{
  "normalize_top_k": true,
  "init_std_router": 0.0176,
  "beta2": 0.99,
  "steps": 4441
}
Below are experts of layer 2 (counted from 0) of a mixture-of-experts language model. Rows are named router (the router's row for the expert), gate (a neuron's input weights, with its number), up (a neuron's input weights, with its number), down (a neuron's output weights, with its number) and show model dimensions 0-255. Each number is 128 + 32 x the weight over its row's rms, rounded and kept within 0 to 255. Numbers have three digits each.
After each expert's rows: a language model's description of what the expert responds to. This comes from a sample of Wikipedia text that the model never trained on.

# expert 49
router:176195138087114137182147073142135133158165151118085148154164194138117104103145155135110105095141153153025070200132158116104116085061096103119092096133101124138107148103105118138135113102108185232145083133076167155168074145130130084133157159162127100084167141116137120153122113120150115115087120090133149156055126109150138082118181113113132137070124148147145111096132103107116107123136138149140093146133072101147139125110142138102080179146147087147078135143101154119111125113122122164127100129187107096117117115161104135150141189062086131116154199136141065132144178107110161114167076089079105110118121131128117079173153211168121173194161128123126052074130170125161144129120181132104084098139135092134067098193142103117093071131164095147160158130123202159135148156130103
gate1:115087137086164195166115146173153140131129170084164106153189114134162114163146147167157112126133131143132113091053176088154099088179137176070117082102097149086171114128168104127129053160151120163133087167063161113106158155115132077148151128176169113096145142098152128121164178101134127139113156128155082108104180136125179141128157092133118154096098125145146135138168184181087098080167109148125118126103088176173194165088142164138051047105102110146146149090108154115088102127087137121075097156090101124128126106123059149102112134134128111052112149180119110075189130120150101122140138097118116159098113140122145141127150095148137189213136170084121105153081166132106152169170192136091125150191142183130148108137128148093156168164132149066142109097059173127145148141152157
up1:065114101114126166116159096170122121114138095122091170143143116076150094131151134148137084106178117162106167103092134112173128119078125104184084087140066150109133165116128113052170144127178136125109128100126127134104140120185105126193090116117104092153163103113095118148162129073095078086121102118151160151137153191072171155156128121119120166104124090067112143113123043107119136062096132151166117174101024132129137053141126087134187114132133185181136132123146161129141141141173187126109098110090165090129114079114104159169060125147077139196102124088129134109094089145126132137096108151130099104135102170088153066093166119199109137082126150116150156144159095192112114099127108155047094174133178074162147184132127112097170135163157067131118128146090159114162139103166127
down1:135128140111159152101128079133132081125125112145146130068179144061110116203076122068161129116066133169144145168192119143139116132128142079135168097117165141168138068169106145090166141072137117169111139133176067160131084147109141155145155077095138144076115109142104092140168071135129166139120141151142121135165093089147136100166079172136162159110117087088078146147154160127111139118159104079151093146139102115178126097100137099149144093171091117098106118105103164085114152070104109150103184098116068140142158117104109142186154145194146111109141167137170154116111165188161144097103111158171118115101063144093105119145092116060069155145091113131128069099117160166165177160101051140120081143193091102161118139090062108101115152097088118160150116167093115162125055161151047
Description: Single-vowel or short vowel endings inside names and words, especially taxonomic Latin, such as -ae, mar-o-on, -o, -ese, plus stray digits.

# expert 58
router:108116122156129115162130171116130145133145141093127136090119145157136118212162180112138167168147114064113178127124200146093137122106161123102071090101137113112074136137165194119115074156161057146091132097149123102114104163128113124079117148095105121151072104161094128151116128055170123072123152129187138090213138108118074135165177115176116161110122128065142176095186163164184155160122125169089152098102134122088169106115073123130161154131160127117112099123123098210143108145131126142139126097118136122128090125145162128159118129126133154072121070122137185163157146096140186108095178097124104098107133197093238060125147199115103139111114136127124197184131154143087075152149136185115170130118118116146141148117120144154090093109078114068091118168141128114107120155113201
gate2:135095186130166142143124181051121125148097103121084139114138162120082110096160150099091107160091108114130099163117161145131169128122154136064126167098145115154135072083168097105152103126080109168079120114081153180136077162126127073102128146160124171175102159109133123142103163111109113151090036146128139125151109162225115073129178110158105097114180167157100103153112112203139212138097121145139129046136179169132179185139133052150135172073145096153123101122139121169094135124068146153128175123094192101164115129121083131106130146152048112143177142164152149067127173153120110168107117172123139181100151208159158137159148142107102119106141116139151141123153174161117144139094114182087103147170112109152146134075092130142121099187106082140129093135123151122077152168131108
up2:151187076122117119109092143128153153100117123160164081101126118136088128180135165170111109092134090115098121121137129140157114113106137117153128080114113106170129193140090135162158067101128137127175113161139144116158143192090087155191085077100147136096059141184113207118125134121129125149115196159181100158181154170131124109123134153133097086092146144121096138140097083077082104083117078166133144168185080161167115132099096099063149114098061140181111133174166109064163089152133075157180043152054124125162134113090115173113180131107118124126180139117056135160192164111169152138136141136106102157115077113151093138120133118165105107108158132133145074114150113097100088164104170152142187122164097106121120108168130177097151197172153152152080141137087175120123099120074116
down2:102064114157130116118122118151129083061117140150091096134116162180096122123112051123162171081115101149136103126102134111089141203096100152127081099126122151130168111149147110170096139132106127165132127124142073172120146087094122133114147142121191121139114145092139141150152176083083105125094159121118083159165101203125146104178129143144094134099105112113154166114076153142141168203129108105195068114099122099108163149121097137130111093133127101128156165135088181123100118085131144148138075114121079102122151104107128097128122143164138132140135128200137107061086120185123192181102065094060129198158162100103216108191138098105144150140134144115110140085145202176163124138101092128118075104169094142182093141116171140173071106184126084049167107103125144172135134180117071
Description: Conjunctions and relative words opening a clause in narrative prose, such as that, which, who, but, as, when, after, than.

# expert 17
router:033103148115088103102133138180114108147137097184060137126093131080154145104121092130095148153126079076146124153114170186150100142131130081139128146146150160063136068139065149200178086112113136101098163115107178208109159112137125100142119141150124095132164135107137161154093111129159113098088139096130114131114109145136169079098134171072128142083096095081137112150124159189143132131143178080064134154145105110120098113143126125087047090125132154086143088062166153106165127161166197158132127147173148111091140104078160163126189075117119162103144118124079111162076104061096048105155163150094109120083133177113104121083135102146160115147113177160116147173111112141176196124161129096102139122134167099161061123123077143110103152157052159086117114087126119146130139126123159
gate3:141100186120099138117135099112121073134151148197065099092135115142112097185096147131135141138153134113138092138139067105133154150081114162134140212145135048120061110195114143141150149163139117058138163095190169118138109159066121147088155193118171136127160084054119139116137145181121111096155115134143132075156161176228122116149134172102145134116145156105169121140159103113159080122117139143072136153086080110105127164129144129141112071191118161135118218140148034198107130133078124136116088120115138141148134106131147129097079156096075157152093161117134099107127127152116149080094140167136120066109168152094132152121162098159120131141185089132151165134132148138102115135170159131073123177084133114138090152118092104111176080122110108154087101096127093210186107134144156
up3:135155088142148119150098127145147178124151158146127138144167117128129123180116134143146112154137139171106117134165134114155167088105116156158079122149085155133166188107099122085137159141134141176157135124140159117163150107085143127122131088135136142155172106110138085126123142110108120159138062146095112136132080149087228241210141137146157075116158100149101159160140188125101110104180126121152093097142178164180158192101115135108187131148199113092148115099123133112108106141152171116137140078152132148110168138163108176148145114178122200140135123125127122147164130173185140089136164130173099099174168128140084142127112128172067201083104149119160177118229148169137076081134115129107106078198143111182103102132143129100087096090171078062163195140176113142160177151110114
down3:151128123192107151128122161139087117125140125113113143130123118142067125140145139102122165171107096115152136171081153153101160110215119136167100120113173169081150077121128115137121094155119138107161109137114147099170144118115101128137081139115135056077180140161146111138135160151123158150114111124119163061067142150163113156160146126092136145085112078131075122105159103129113154053098093160145169189161106134095156141143145164104081108144152180111112066122155145135143137160120087140100108142138127148096143089142123144146103097036153155135103107177139016098172136185215160169101110099091138087151088126091143147128121186141058144121140064074246132109130165093061106137096182045125161124149174149137149137129131065143136146105125157133095123062101122119124142089144101
Description: Wikipedia section heading markers (==, ===), table separators and newlines, plus odd mid-name word pieces like He-al-y, Fe-lip-e.

# expert 11
router:121130114119201135056147148166067082109105181149113064128146159158115146114128091109134111158123153146173078145109146137098145087113115122102112117107158148107165115054128158072119152097183092189151101128142107164122124105151107157159116099095074093067116115143091143115153122193177085130042073133127148151129140124157134135138110146119120136097093079084080164100180056101157162130107127085163173129160130127082106100117117135148115079108157083178118103091097120121124161080121178154087180173113102069155111127143132113124111137131165130102127127138103120119135076116135177158160146140172128155133145135144255089111149118168088149123091110095147119067126138102164093115131087155143127151156152088144132095094163156050108179141183204079155104155135080178147117079138147
gate3:147128079076117155121111081140136088105128142070158128105142054203139086126157157103138090098116145098092094137120154099114119142129123159129169107135165095131110138186186159165134125108111098105126109139137127147107092162159127181070141126162115099116115071126124139113088130113104072091163095183089151178121171170083111126122112110109123169153095051128115205182127181165160170156164155096133033118149125126143087122122180127125129098149147118103099091131120128134111112115110100115126164120192085115128055162115160166064182111157065103200128161115112125139120110136148111156144142105182176105127150139137155137120157141094137117111115102116120114094102086122151097095107119120235130132149193141106178122209130148153103137111175109172131193086151119044097211140137177
up3:129166131124107138146066175159140119134179083103120154120107113148138127096135088076200135181099137134124144099130158104072075150137179163139107080187068121168105164103125089123093115102169123090107123104142074194137126079103135164054125089138113098168126123116140144112128125139100141135111061143114102146137147123101117148085081139137073204157151180076112106162108107112121149192209125139114115121083097114132111106154120158129174126124098140074064098173149104126164087193102132085108146130134172098125045154188087126092137134137092151143129100151074109116159114138109151075144112114137143083126163116122183134120128095069170127082181115145134050116143101165101144151131092140164132118158166098071122120166123151051187104104099137092125102169147161061102112160166201
down3:183065104139135139075107113150143157142129115126095152166112161087071163131129155134102098071204114160113136080094106098098123150111110127123140117045129096039098112173072108172149115114135117192111129179140152098171119102127166078133204113111149155092103135111098150139141152158145057117101158111108116126123111164149127150146115113125139127109143121198160175179106135150146034162177131121085126197101144095088111198128143099126140115162148109163128146148180051100108118160121082074175135106123127135090175093086137131142186106161138104101156059131129065136138137158148101145154119127159126144167135177088118106111065113121103139120156083174103130130109113170128139128133190188151053122160194138130138110071136153192136121132107084117108129130147133088162142209121159
Description: Auxiliary and main finite verbs after a subject, mostly was, is, were, has, plus third-person verb endings like grow-s, hold-s.

# expert 32
router:122153121136128111151160179115155095161123115134111139116153080152137124124114064118153117147127144201119122135170181115171112143114043076105099124111114118127130029146139142133099051129096127079196062137141090136134110149154134086173130133135206166099096155169121116121088200163149056135128061127107121129105136093103185132144076133105111180154176102120131139125099105135133131166149101196114105118132136126105117050178074080165118093138191178117133114144130155130114100118038153163124117131114113106128084113158109180106186129102146121123158096159065111128188106120139140153115117123171086124055086149096144152146141076107040107096163144099085162140145119101085145062135031161142129119137095105129132132130119171130116168141137121162123125102078108081164131103129103
gate4:074087065154157142129125138140125085106125154171126158129141095110050173091110116176142169118127106121166156124146131075093084135173098142143143131146129118121106108134122165116108121134133070150169134141132125201073157131041107106114108154096163111117140154075157103105062127160171140105075114058201118185158148187146188103154154155125189170115137140126130129106178132119109052119204122099161165101152126101133108128134083181151078080090103158154134164109125130067155186123064192105109048083094122127154176155135149135109164104122154168140185136102101099119101135104156098127141140127127117123117082124142089111136145126065116113151125095189153125146188107128174176133072089099102089034126140146119169141139171125188097124114093103149145137078126141112141146113085150
up4:141150168133145130153115116123103098105130099111106107109142168128149165131167140101095144163146095148095116122083135153125158121129136190101152101153123142147052100113124073136120135189163063150078116111131156113112141126155067155134127125181118178142194099140086131177118120132148135102130163234143152057096079129115057146153139105145191132137145065135141067116103113114124195137086080137119104127183089119155163130081107161144114108140132100090151148137118078140136125119164225122124206117138144109139162106120137179097134174186124171159055119135139147092108184103146146115158082140116145158108115144097100140099134105091133183098148198113171177080067102116160100132119098123161134182123142163119128149091055096096084152124143130082090144136122043054074126103169120
down4:232131151061131102076139069182100088110104129140120061133086156148155091070164151175164076112125093148146097105109135160080170171161104097195074164137116091172102132112152193110100152148129117168084114106161089143110103179125114161148063156091128072102146121074139136070130154129135089138094096074137148134120136165136057151135119128120123152139173114119177124178110158087130151161098149137122148082158168150123132088116119127124127146120125168158078055148119120072085110090104123167151101111150080131134105121072088129178162135131132158142125116158112035117131118067165151111118129123070129147135140126142123151124129121136088080116120110112151149186195122229146084096164189122132151133066116157110144131148170127098106121086171112139166119137155110143076106143072159
Description: Standalone space tokens after a pipe, colon or semicolon that come before numbers in tables, like "| 4.2", "Coordinates: 9°".

# expert 37
router:137091104101072121139111167122172133144078137166126158129120114142104148190115107129122159168176119155163145178101134099090183138130171092068186093093122134115131125168135118157111078149083088186132187108164086153132161143111078160113137129127082152151129137100079127125124113068160169160118105098146087157194108147168141098121165153176147101072126140177166082118148119098163134071078073125151087138122128150042131143172125094047189092077131138115133179169160114079141143099137130111097212126091123072136209126174174141137183126131149111145135113156137107102122107121159138084144179082109115160134145098106153173108080143111111138112154098152186152114104128121167085052133118201138128138140147178120119139140062178153140113183078173094164134100107130153166104089140126
gate3:155142153155140144084118078132090126107105122081154160127094102144158090067107153158128156128101117138187193134049122133148097151125105134115142035153167094211114115163141116193142122120174186120184150098148123150144135143127118202108154151155067169153099093115146087167053077154113133158180161079087121132114117199144176086127170083163139092121103147117124146130158140135101096109128119147129114111123110155184157123148121131065146173109141172124166152123092092128163179100187085130175148041074187140096121124111099142153107122124090201138112137089130142124122169138063123106132107097156122088133116083163180130121119112114095164162104184074129131112137137165162171150076088153151073123098173173127121172127126101138122166159134148110137110135112143169122088082182190
up3:112135134139126122121132069116092127103130099114174182133141078104149166175074091049135120126126137108128107127169127135124089108080156198122112122144118149178108163167121102127111116117123051149157083063130099165132139120151180097157132127058124052117145068100194145179126166149127140119113163108165126100168167169149151097150138126086135109132101097098115094099190080122130094143142142118103132181132096150126212071099088129159045108117137114160158060114041186131132071159126091144107142101168080095128073171129159110185141097138133078113068073072132155141108101085118131160121106188056186130120110161128132103129154167112158116073134134135148170155120144129137157128147105162146105117126100101159157138114102130140141048162088198102094095152152107094125138146134099
down3:159193169148115119109154173128094126154065102118139175144087055139103085117156117157122128175141145124114126155148147045148137084062138165160170113117113163097176129153045068134119114124140140141123147102160106126156178148131149159092040133095114124170069113107127169121141137167136093184144151198121096107155136169078142124118084128130124124154173067140145142134141100072143112120143158111125137153159139085112126126091144125092156098131076189174082180080142119156176143111179143128085091099174169097149115071135109089149137123128070141179027132093118126199099114131095181071136098093157130094101121132120111153125153144139122119141151202072107146149094168130095154140135121128118112153108132149070067123154148142140150129143149141130135183177156117206171102202159105
Description: Past participles and verbs after was, to, is, such as released, won, arrested, published, appointed, and the -nounced in pronounced.

# expert 12
router:095180100092127088094154129102088124116108095130124110114105115130186095104179126167155157156143109142098150083157164131167093113173083126164194063115132181124097140093126156090142146176159096110079167126163187171095129125130107110169138112108118120140094121127175172093115130065151117132095107145092085136099129148103185122188086129166127105109159078141185142123104127126086141192133157114124101154118116121208119204091101143163181110110099067138127122097128108147128137126103114084122081130150117059105127135094155129103139091172179070067136134150146171203090103141152167117148099104146129104129157130145132097178061171142194093071150135173119137115085079080077069137155154123152107117184179182163128107089101110139170129148112084113066090143176124103116157070159171
gate0:153148123178112126037145107114148085108204173132140127157142112133172128152142150101131088102134077083138127144098122137187126150137118142174171088151142167130161121169157154120114044161141158110094049157070145118218101166108099144103146096142133119095153126139128103114123145089123148106102067118121161111090166122109185136124158148163153101072101137092059173163160155164174144128098150150135114112174130091181141072134134121167121111122110128159162097115099087025143165147154081172096137086152131107135163135143114165153127140115123139117123144133123189107059125131122103096053058151064145128117145177125127112080108116157110120126052119104124103136158073071061087124145112106095143111179160053160169040104142131108143116108128149138163142128134086151139153182137133
up0:125152157188093076108134138143117188152154147130198145149144174123158211168119140144092111115107100062135090109175096166158135155116127103150095175111149147093186122100064138142163122125141076172111108114166154088137177135164184123162168071068119061142166184186057159109101156127152174105149147138142089137185099117149093184135146151129075139145167122140111100090111159105145120077172160139142120136144068140163139173161170124125094116125115167152147184107114093131163136140125121081116172103091126128131207086139129136151157133163068067150113133134097127070177089183184150150134133179079123113160139161078125146154113099101111133126142158088132162150109169133087104141104141126163173132114129093126195130198095149092118069159174131110096118172162141146058145135162135
down0:088138182124173145059108123103084090105128112145136100097168143057158121128240123126130094129069196093124162131138106149152150113125168066125144109140129119109115142074108111170119127081123217076105146109130081169107183124126085175091159058096110150179111120114131111089157135134122166099155124194131126187118146142064070152133104152120096138115118134106152092101156159074155201170136122135167129066138130145147180127060103123098109108165105112144128109157108119112106099202185210155119181105110098134166145109119153159115133130088132058154151153157080185136149104093115196138135104107163222127093108130112147130109148162131076065146154120089094112116112126144178133116102146171103132121138134138158103162157087098142096130106099080088155130103106126098103128120100120
Description: Syllables inside personal and place names, especially -er, -man, -mer, -ner, and first names like Martin, David, as in Hall-er, Bay-er-n.

# expert 52
router:138160119095122105191159167118148157047097142133153114145132148090089135124113101098135150104104150135138087152131081160146109107130123126115182110132033073172090110112103051204117099133126063163125192141095176140116114027121144129101123072141129096050139139162130124126111134077089134112165131118096156102141136129093204149074100128158172149121141099122188117109186118142134123130092133135103120070127132194111113158138079189118120167118129108152184166088125137109161152095175121157137151114076155146129115183137137135065142174088120127141151108093162163181098138137072132167177140104127196139085078163152114125166153167106091150060082114184153172075063115119062129144149083101166118173152122102103122116119137123132206114107112133149137101133105118151127164134116150
gate3:179103161131109136140116136162131172101062136121150095065126141173134168170136077109129096107102140130147144118073117094151096078182127150140140141148163131135147118081128145137148089154146119109116143179123156138135184058129166118183117149032202165112182133139093186149142168076178152135104149136163093140136097124139073161142113099055112147167158092123177097120169185188161119143140173136198078134087139147162156102100122142122165128113103154136150078085146073186133146203156142169173161088086100186142114137129152150146136045116113148181096141136133094087132161150111058126139109126169145143154097180110176162134107141126109159095071171143127076104079134064163101126162163150138117126178141151115116044123170084142143105156169111149146115144116118165136131143152101
up3:196111087120114112109149114144112134143117108132103125107174093112207177107165102125104144131059085152078202070129112119140122104108156144088183160186138112135124092104071114093186093138150100129116193084128105169133135118143158104133095129125142127189125147133099146150088206136088104150122136118201099071126130115084111161143114117152166192188115140096196124100112123108105129114108098158119117184130115104147109170146069080104092177101110122160145086174146163172123082128175148096197110131120091117178162117142086128128097143104094179157152139190134146173082160126156133134148166128134153163135144177147096143126179171136117155155131160040151119126088113082120111173078136168085151148171132134115092074176066137095197123142146104158146149127109168164160102131125206
down3:116150133164063202137145060087140179162162083082132121138145091098113152180156080145175144148146133087124129085116148198110129092146132129105113171120121194230085182121101162140153162151067167095115128117099088118142113085132100151096128173089159156124119021142104117077089131154136162111164160139118081123161140124195090186162119144125183123153104120197169097126116105083162070193121110099122129151138141172132150107142105111110099122112165140147127124171136109135102095110101149084125155184124149183116116061137147093124094137144163149136168165096167151149061134149117102158144094142076138113134163171088099165117142116168137146083164131139103080115113121112118174091125088113117188139157090155137136121103175085111152158080183114075074132121096165122100171165130165
Description: Closing quotation marks and parentheses ending titles or terms, like "Silent Night", plus name-final words such as Cup, Championship, Stadium, Airport.

# expert 46
router:149123158102144202138137077117166148150202132091131118139166096176148053097106129140166110133139089156105114114126144120083114143157158135175153163124145113103192165110127185180127174124108142061152110102131117140062124143097184122175109122153133145118178117092153145114174141118098111100118186144155070123114137110155155128135193148104084123084161168093062137153104178114081139132131142155089169058079134129110120145125122071149153049173187067123137143102166156152129154134091146107124147098117086119163105083114107112111203153114120145091098109151097123076165096146118191070114202120120079086174150140149101119174087128188070109116092156132074121146120108138138178146141133108147140147040181116160162077103082104084171111124098130123079131111160102155164122089132110
gate2:125065132127162166186135147103069133090203131079152151135144070114156107064117139122137194209142171141181097153139143119145151171198163137121147152134109142102083087133089202155105113056112104117144160146116079148147099142085151078096122102143100124166135070072118138126086159104157150132087100143134122064163177153101149089166120122183148101114145132070143149090130182155103111147117116153119191149126179096055132149107118081156154162168129097095139163093148123189170140132084103125070131132112163115139139097141082163110193106111114178152095171166112127128170082103146123119070100173173089103098148126169131129177118136135151118139169121087166140130098147132109163170122142196141163135073131136137153104168088173162078134193097142071129126095136105138099111076143137
up2:115156099101100121153139167147083103104113104209124147063148168107163142114093156127102132126095091168107112118165140136138133098125148103126168167105173088070169207167132107121147150175145153115048112166088081169135100104163115065098174084142095202097146092116149159108117161112101141089167153156106121124071154086101166154165054130120131149133109119115186111166147143135110125105117126101163129217101145176162136151116105106156127129165100154086178134155152079147039176121118174125123086144137090145178097148091123116137082209128057089095128132125138105111054118128106093059104152158174134122151142181121147138071100148087078162122142131118122151079113127088137143169093123139128090142110110120078080193142105108091208126118187131125105095118117109155127100126119157
down2:157086121095096100075153101120084140071170137132132144172135151123158085149150178159093133081048122085165153130132153107121130154157108103136135101041148124071104161157135134074084152098131135138104149156163193122093071124122066181224165088102115116113115126063126187179093142114063105095120148103210163173079100174108113190148162055145146175076175125158158119131128135122139140111132102092094121074163178148136106128139123129099135098144151115132111102120107193135159161132123082117134100141122139077135108145146183161132135078121132163130156152123060132131134054095153126125217087111132154124157070127137120102175117134127157180174095109141159136129084107095138166121175140167127129079093147102121102177118105098156133117087121097129097075133175156104109072118134127
Description: Second syllable of names after a capital letter, such as K-le-ist, B-le-ach, K-le-bold, Ts-ve-tana, plus le, ra, ta, ke-type pieces.

# expert 5
router:091134173197041111101144190100108136092133138084139106152132086047111157137143141135196203073143117172098198172130111112167133108146124120123165147142098119159108049105156077119132141141174136170129110117141068109161192105129158134081166129169129140149173157162112109087111140101145155160146131162112154114132116087093148093118057053115164100083124115073148109190105113151097103115127142067124156126149144121078145117098123166087099103163107108171133150118122056167126111115108105077123133116073116106033113150189137148083122146176137121124110146180143185159101119102115156163097123133123110143131127189126109145166114153124137085069126113204125115146158064102135113143077101118126104125078118146126139140099146179084138130082096137130172133108151061163145193147104149
gate3:172137154130145173144115145188068107141102102087139158132184134094134085098146139135148128124187106123127120126160085175122152140111084116132040115195093078086144119127171096079101163091172109160137108144148171185122115119115158156134170155119125090187087101151079129160157112100061077159111152146188124080133089119116125088182181170170116136133162141113151142203118119137127161101151089163136138106158160120128190145110107124146208105176147136127110081134101143133129127067026088125175115083156102123158128100179120121135118136093183069107148082089083131113135113094111109125164121140110118055112147123117149128176138082123168167063138104099097100150168104104127059157101151170145161145084148070124120137167110090114174160113197127115129118127139057118100122139147072
up3:098178134140103139105152121096183121104143122165144150160118112158109051134140131196144137140136164142117118108115128085136096163192089106143089188092145113160089134193152143086096141200087081198119138139142105083137135066141125056094163176209132111081160107114180158148110147115108124122085085131173106113174119143159159156154108103142138147089064144112054089126123145113106157147125074117143159103080154121118096147101092148150153155096153141132133080120087211142153160120099125154117111083159070184133125098119086138123176137139101169160143180123134133184146032094121064146147106149179172150143140107113110132162131125152130120092127132168086164101079086148099090121112122120088147096116078126155136163097134162100081078123033078111167086125122139108100148157140181
down3:114119144113139085137125100116170159117062127090125155152112112083101193148128080143122157165109203105139119146104111107193161084089077145164144135142154126167158115133086178121103115141121110126137115182219149119138111126157130139174131175093151093159143109168133094157144111102058178145030126116147109133125142133180118131157175165180078124130142130142110121147115146141177142105053124133180096170186104145164101138065095168124110103195174188082163137120107074107174115156108108147141167093141128113201106127128137164144110121142101145119121143159157076204118135147223069175115121154110142059177153138100138103111095156160083150140128117154139125128162153183165083120098194162123169122143171139083118131127111188187103132118113104157171116066124155105118101146097115
Description: Capitalized place names and name starts, especially countries, states and cities after commas, of or in, such as North, York, France.

# expert 26
router:047146146099169124155166056185175160119173138149096050122115116160119106164150094122138087133128163156125094135136088082160125115114133116058098130120094162098094164085147054097100148106154146074091154076129095145147094137141064110110096135092166140149071122100102103115157157074139105134141112135174101149147140086068135116149209126123158100168137110195127159120174093105143138132123167124160071059111110128102151121203105074088120150090153208105174166136130144106172145070164129139137175167095063146146096109083093119098156072087136083133142134131131149149129131078168142185142116145098066095097157110117124112129093117132066133154095142145164137113133120116143108139137130128084111166144132075121179141136053098135099054149135132103111158119070144191149119136167134
gate0:065165108151099127195160123158113158148171093050117161104142161149071094161085147113137153097143142108076157184136058145095182122156091098115122112142149122128155103116169142101145131125172144058113123151166092123158126086117143119108147098124107129124141153158119075128163168104121079085151128199132105176202071135111068158107187121120125098094121106122188127162188113206098133135083101112174166131112172063134140176103145078134110147158071131155093114098115130164157127028100114165102134135167115134103085100116149139143126162079138186131120107126078096147201101095124172186086154155143154149151075122092104101099106171130160116113096076108133113117176099116129112138183144163145142149121149093122145179142120174147144095216132175153070125146148085107131099110120114
up0:179075106123116102139190164111111150119142147161150153125070142083062166167125178100162143148150144126145098081192105161128133092130071170147192151163148117146123123038165110096115090092163153147091199074140114084121114173191159146117135167129145173171105111073052161157104129082124145126150120170054122125197112127055181136159177119153090124162119110137130190136106117141128070166062121124107172097118111129077104107119134161156131113110132118101115190147112105150151135163134137116107121148140126158128130107119088112126149113067150143150081115066164120110133111120175135146149094143095129125078105123124099139190095169165095106137127120209171081090130121137106101058161178123097154142105171195170159146138132076116109099135137106162141141125154071150175169164088120
down0:105095105151164121177151183155120142157098145166098105099130131160208127156106141138144152098109087157147088145124114118146131161100197148170159094049113123123144159182096149174131123093171103221168114093136133124149097119140145116166125161110112112186087104117098159138091097078120144190183177089100115134103100101122172103079110123151133105072154108173060050109157162148106124139137154155134126119107174141160116122140140152169091136127135137121103131134147076121087090155105143100116132124150133093102135134128110141130148052139149141115072204038146106095150160127089100178134180112121174187076095119177120124136201110132108157117169112120035194155079125097109182087123110132106055112138117120127139118121104140113119056070159138118138131110086140150049113105160122
Description: Verb-ending pieces like -ed, -ing, -ated, -ized, often in passives before by/to, e.g. number-ed, Preced-ed, edit-ing.

# expert 40
router:118101161123149107154095163148138133105072087211106099171120128105117141160162148153167123074122098101199084084152094161138118124141126142157132159105158059163124111143134110059143147123168107199124154105137139182134145126153086153075136144143145205208122083173178127083105149085142140132183135143140203114129115149105154138111133195096107129098109110104093132125130126177125170096051058042132137086110111175082123120123078197126157141163142116130045128100114130134102097137124091067157122127149095078153120160133125145112141125134138165139107118165117122117101081161045151153140085155136137067072150146083178110120166094132135150174113105164110057167169117081110152126097128064136151150124148148126102144148103127070161092140128115129099155138125138066141117194128102
gate2:131145163082103123101076122215166163118137086168155141138135090103099140132100142116119102083129143089188210142156085123166169131135135134118124105207096074159130100111187169074112133192109155155169139089106181120138152107162070122121140106101213164160132104176100147138144128122191072129175144126154107160158097116105145081129183138201181126143137172140124123117159185144117136139114100128159118039139143167178130174103122104090122116112163180095081190077068138162148109151101182112129156132143126107148097156183141178159145086087132145156137069124106164119138070127100147126095095123125140087172121119094150119136073079102104145150168131133199095173140180107156118130141095105144143189112164084101151169150138106134114093106185095145106119142115167134113139154149082
up2:128115140113102112116149136153160159124138145139114184142126139112103121119106134128127069091100115186126118147117143083123146062094133162147131112144069112096100147062144178098073193071127121173121141141140127123150167138186155117090154136199130132086099162169156115135099143113124109102080114122140152090130179107129138184072124152201172108133151131089070165130111112121124153169091127121136083154126183131153107180175186144078086078163086092079155169132141174061140160088092120131147155112106156128149110147153156091108167176069171181142204172126136104158159079130052119146171144166188114168122170103124120121119122117142152081138147120105130123089138137151160133076129146076146151084135114075126124168158129128170221121143087117102114193039148176063112108116126176
down2:135149151080113144119158092123187075120126165120116120175137116109070118117156106101132170113173122153124073148144075179110135150115142132178143154129092120166079132131148154113116162156121125161087110144143103117127150152108106084164121173111133126123133092125082093165141181096125151130143076181160165166136126121164139112180139134140096109107098123106113165134198126091125201167115174113051196080147091118106112133140067108169155143128102138102131126178101153089108081124104073133146134154154095129152134170128165164138119119146133144080127108144224117118101144144218070163151168156145097157154132139143123145126076128102125119179093111185123051146132124079111168136143130094063048172115087111121152188172121102113074124131149176111135163124078166161109199091097013
Description: Scattered pieces: z in Viz Media, semicolons, table separator rows, digits in number tables, Thai/Japanese byte pieces, and words like Western, William, Boston.

# expert 36
router:119140142211098155137127132126104117133142163161131141112081113193146126154074096114112123114132120112134127124114085140146151124131145109119092177108083133094085135121090100143148144110109073130128160063122190173119067108147146121088087113157186123152159090081132158136158087161094145150135125155158073175182114103123180129077111169107127120096108099118056163102139122098116109090151177122127161066121131191138147111083180134187168167131204154085168080148103129090150096123179118123160121147213154158132095092112093141140129184142096158120178113081075140163134155147159184168165052110107099154133125159121096088133149056110132130127140153109071152176134125148096062152158158101121173130061096109101156114126152159056178137140146193133147134133100178167104160201110132
gate2:082108173126103184211086145131126138112111140158157079127117104189177128183162104135158015076115155167080145129129068140116131139091096149095180156130126138145106136116201085087183132122128119091104171155139112133087105130092144130124098114135162186135146154119131096114149119119115181115088161093148176098102107128107137083141058095158134088142141119177098065135124169126070093086115118099203147130159139147087155160150179148182169130172161155129130154115141077137119050139119128187103096120150152094146134114103065099121101140063129130161149106119179108166154112113139142075148090121111117104172126104100117112126170109127159133181127093174077165176090086131174143201093148035109079126143122107114086076135096112088127144151137107105151162100142108095127121096121086
up2:093166129083101131139153159157167135086154161139129128142101116107130139144094107126155129063151126133148162116137078131117100057109088121082161132147099156088140136105146114142089152114116080110067127175072128124073115147166138109046167035042098130180133143103125162208111116186101152111069109131054162139103149153112148089048159104144112102125171114125085169167188137134145047127178094151147176179166125160076087102127115114160130107120123142052125112090100125111151092119179134092127095163152058114163103124136187116129120134139168124128172092114092165080143115120069089110039124086181109139100096145143117129165070158169108142126130120154131125125159107124118100114098155098167130158118136118143161162126118132128194143103082181152149116167086125091140105161121168
down2:115116084207149043124097100090154032142157118110044150132167134090103126113150107092149114124166093122152055158163089103074132162200080100131128162136092108173129090105146086124123135100136159134086133112143143110159115066170144106177170146105135150151170134159143125152101122169174128093102144123128065182110123103167207088092131098091142075141163121076131124118102168206168162121142184086127082108112144144176107132109128187134183181135086147181046134151156136096122173091116130111158132104106134142161087145122154095131148106148130160170109162134124156087136139183135093126142076062082153129147076113127080142110112163172084180149131100130123143201094138124145115139101152189140158079113111120159143146088116118165121081114149118108112175125155094145142155119143121
Description: Word-final suffixes like -al, -ly, -ally, -ically, -ry, as in categor-ically, continu-ally, Environment-al, plus other short ending syllables.